Experts of a small language model.
Size: 11 layers, width 160.
Experts: 16 experts in each of 10 layers, 384 squared ReLU neurons an expert, 1 pick a token, a softmax router.
Training: a variant of SOAP for the experts, 3998 steps.
Below are experts of layer 4 (counted from 0) of a mixture-of-experts language model. Rows are named router (the router's row for the expert) and show model dimensions 0-159. Each number is 200 + 30 x the weight over its row's rms, rounded and kept within 0 to 999.
Before each expert's rows: "gets" lists some tokens that make up at least twice as much of what it gets as of all text. This comes from a sample of Wikipedia text that the model never trained on. Tokens count by the router's weight.

# expert 4
gets: "r", "er", "s", "l", " out", "y"
router,194,230,218,206,195,194,273,220,218,251,178,186,206,155,259,264,150,169,233,231,162,169,193,182,194,216,237,178,227,234,247,204,214,214,200,222,159,226,217,206,183,197,142,185,228,131,257,218,219,189,197,216,186,202,165,219,165,245,205,196,196,223,232,169,192,197,178,193,241,202,212,228,233,153,183,234,217,177,221,228,177,182,165,214,184,171,225,199,176,187,228,160,210,213,238,179,179,200,178,171,201,228,186,268,209,183,174,192,188,188,231,220,184,239,227,162,185,209,250,134,211,153,246,202,193,203,185,206,232,261,129,182,187,194,211,207,211,160,224,198,182,184,163,275,195,196,189,232,220,250,232,178,209,210,197,124,184,163,149,252

# expert 0
gets: " (", "–", " \"", "-", "/", "19"
router,216,164,206,228,189,213,187,259,252,227,228,187,251,205,148,186,162,246,211,243,201,216,231,199,199,206,148,180,167,255,159,142,202,187,184,178,177,226,189,180,167,182,133,223,171,179,179,226,261,219,243,267,201,192,212,190,172,234,146,187,204,247,156,165,193,233,169,206,226,243,209,209,239,207,203,255,197,162,190,181,199,179,184,235,218,203,166,230,190,191,160,256,220,209,213,137,226,205,168,172,205,138,206,206,235,243,253,188,153,188,162,235,201,203,230,191,195,227,180,229,167,245,223,193,204,213,201,203,181,212,189,149,194,179,220,250,194,217,194,225,184,153,197,247,187,245,160,178,235,181,212,250,206,196,153,206,209,223,204,150

# expert 9
gets: "-", "|", "=", " the", " |", " The"
router,177,166,177,135,211,218,162,174,194,182,185,185,193,179,196,227,237,206,231,208,209,217,196,240,195,212,217,220,192,200,210,268,214,169,172,209,171,173,190,188,232,193,214,168,193,199,153,216,233,176,196,206,251,211,183,139,210,189,192,198,243,198,171,159,234,272,186,162,155,161,248,170,198,218,151,215,184,187,179,188,181,243,164,170,150,187,180,207,200,203,228,159,180,196,225,263,178,160,250,226,224,175,232,163,165,214,214,174,234,217,186,168,181,187,187,290,166,144,223,225,202,175,147,195,166,139,179,170,259,194,202,267,202,196,193,185,236,191,239,186,216,195,182,180,220,217,172,153,214,181,122,245,175,239,196,183,198,196,216,156

# expert 11
gets: ",", " to", "\"", " —", " that", " can"
router,183,164,216,137,177,180,266,197,158,216,205,253,226,203,168,193,206,206,213,173,183,160,254,166,240,180,210,182,194,176,178,197,199,174,187,158,224,172,209,244,242,188,231,170,178,239,201,206,174,188,188,159,184,229,174,206,206,189,228,212,195,192,209,218,181,175,150,196,239,173,175,181,188,249,198,165,187,248,213,202,232,187,246,165,189,171,177,214,159,217,167,267,138,227,160,227,260,194,185,170,232,215,202,164,223,175,189,201,215,222,224,225,185,239,241,200,250,231,139,145,234,255,183,223,177,200,182,151,265,159,239,247,238,152,168,222,219,218,149,203,207,157,193,214,177,207,218,248,200,218,179,207,246,197,218,135,202,194,174,186

# expert 8
gets: " |", ":", "|", ";", ")", " May"
router,203,169,187,240,153,214,222,144,164,159,228,196,250,161,196,202,193,178,223,189,219,238,253,227,188,231,159,188,157,180,226,206,216,218,214,148,200,167,252,273,240,221,171,164,198,139,224,194,207,209,189,193,230,187,181,248,185,192,254,195,156,212,156,202,206,187,204,188,161,251,259,177,133,201,192,189,238,242,157,194,222,238,207,223,181,206,177,220,225,213,174,169,179,208,200,198,148,187,228,192,165,176,204,167,199,205,234,191,203,196,193,195,193,214,179,214,165,130,264,190,217,219,195,218,206,183,122,211,223,148,211,193,220,239,153,194,159,227,226,224,192,205,204,169,234,183,268,164,210,139,221,206,197,179,201,192,250,247,160,191

# expert 6
gets: "a", "e", "k", "o", "R", "da"
router,183,252,145,199,246,260,204,222,223,158,178,255,188,257,204,229,263,214,202,194,180,238,206,205,186,195,165,186,205,200,277,210,173,216,192,202,224,209,194,195,163,255,195,208,217,204,128,177,161,209,186,203,186,226,255,204,195,216,193,158,240,159,231,194,156,218,216,214,246,145,191,217,175,201,202,240,170,185,193,204,204,151,195,170,244,215,227,162,176,200,207,221,204,214,221,213,206,181,156,242,210,161,212,251,217,161,217,165,245,207,207,134,171,162,180,202,168,196,221,202,249,189,240,211,203,189,171,216,156,215,177,239,190,199,147,243,187,158,142,229,219,224,173,142,211,178,193,197,181,199,201,162,150,220,172,209,229,247,256,244

# expert 1
gets: " he", " it", "s", " his", " He", " which"
router,209,200,222,228,205,192,201,194,204,240,151,175,205,230,234,175,198,168,252,182,215,167,123,176,198,227,205,151,239,232,209,185,254,163,250,196,178,197,176,268,227,222,199,223,196,227,208,175,184,215,223,172,198,189,202,164,205,171,245,209,174,261,203,193,207,206,236,223,217,219,203,204,257,194,219,173,173,191,155,208,165,120,248,178,224,222,181,227,171,249,169,202,168,142,206,163,246,218,210,208,230,266,209,185,207,168,191,226,200,186,222,191,201,232,121,233,230,206,164,184,190,179,167,221,178,174,209,223,197,238,200,262,164,208,171,135,154,240,199,143,160,214,229,237,178,222,203,197,143,190,187,232,215,173,218,222,156,228,213,220

# expert 3
gets: " of", " in", " for", " on", " by", " from"
router,203,173,184,156,182,178,197,180,174,244,246,234,201,239,147,217,150,160,201,137,186,200,169,199,178,216,216,183,220,221,154,182,221,164,183,171,175,203,225,199,168,192,202,252,189,119,232,194,178,190,183,184,169,242,222,194,204,192,215,225,183,161,212,226,221,187,244,245,224,208,178,189,121,207,248,215,225,222,227,233,212,159,185,228,246,207,169,186,201,165,204,206,251,232,141,161,230,192,196,180,191,163,189,160,175,231,187,211,232,170,223,235,168,168,248,144,197,100,209,230,195,209,210,212,195,182,200,199,244,119,169,228,200,164,217,172,193,206,165,198,165,197,237,163,189,211,190,259,174,177,205,187,231,185,210,213,248,206,174,156

# expert 7
gets: " |", " the", " first", " United", "  ", " American"
router,103,237,165,196,190,144,158,169,232,202,224,160,173,217,208,197,172,193,228,223,245,221,213,181,207,149,202,147,211,203,214,235,183,256,159,158,242,213,238,169,175,208,214,216,214,232,228,201,139,248,121,215,266,192,216,185,189,214,222,200,179,203,171,189,238,229,225,179,231,209,167,140,253,205,201,237,247,202,222,189,226,206,205,182,184,210,223,195,253,155,221,202,208,163,241,209,186,195,220,188,207,209,237,177,191,233,183,230,142,126,233,201,269,184,196,185,186,210,146,196,197,176,169,191,199,234,203,208,178,234,211,162,214,195,196,226,193,166,150,213,164,190,238,283,209,161,215,208,206,193,203,243,210,194,199,204,224,181,197,188

# expert 13
gets: " and", ".", ";", " a", " or", " as"
router,170,201,218,168,178,192,251,190,247,204,214,156,266,197,184,167,220,204,165,158,201,183,199,170,224,164,196,192,211,190,191,170,155,226,208,218,200,157,203,182,223,186,216,182,180,226,172,204,152,209,239,207,164,118,162,206,198,197,151,179,250,166,228,211,227,229,162,165,221,224,190,213,174,243,219,211,202,209,168,160,206,195,176,191,220,243,166,241,155,215,211,219,227,229,130,216,228,163,152,218,202,215,191,220,236,230,162,198,191,219,237,205,194,140,187,189,200,187,135,187,179,202,138,182,215,176,255,206,169,193,176,204,192,191,260,166,166,228,254,206,184,156,222,172,210,220,270,255,209,160,225,218,205,179,236,126,183,154,216,164

# expert 5
gets: "ed", "ing", "d", "ted", " made", " used"
router,237,209,196,198,194,186,197,196,182,255,242,177,178,246,174,182,238,250,196,203,194,229,141,168,163,241,235,212,231,187,177,183,165,233,207,163,130,220,258,202,233,161,226,189,250,212,209,232,212,169,204,162,205,154,232,221,249,218,233,214,230,215,199,220,175,199,254,216,179,159,230,214,223,245,224,179,207,175,210,164,210,202,128,231,227,205,159,207,232,162,212,209,203,221,169,229,192,234,200,215,228,148,152,252,218,177,265,199,213,214,184,166,188,229,137,188,169,187,175,145,189,157,165,139,184,191,218,207,206,187,174,224,204,167,191,206,219,153,230,187,198,278,172,206,191,213,189,243,150,193,261,209,181,199,171,229,214,162,180,207

# expert 14
gets: "\n", "\n\n", ")", " was", " is", "  "
router,190,194,185,187,239,213,205,221,219,203,180,240,161,210,226,224,189,203,247,199,240,223,185,253,202,203,177,227,183,234,147,187,191,253,213,212,199,117,227,217,226,195,208,202,224,249,182,228,213,147,217,159,191,201,166,184,198,213,176,165,233,200,169,192,253,240,250,179,206,181,191,245,192,169,185,178,201,196,168,198,239,231,221,225,196,157,174,221,229,252,205,156,198,181,193,188,200,237,178,193,212,142,237,190,175,211,170,191,205,217,137,163,210,237,257,167,262,261,265,194,246,171,193,204,233,202,228,211,222,192,250,187,183,213,192,139,235,179,252,219,181,187,224,171,159,195,157,186,260,118,236,201,203,169,199,212,230,148,209,192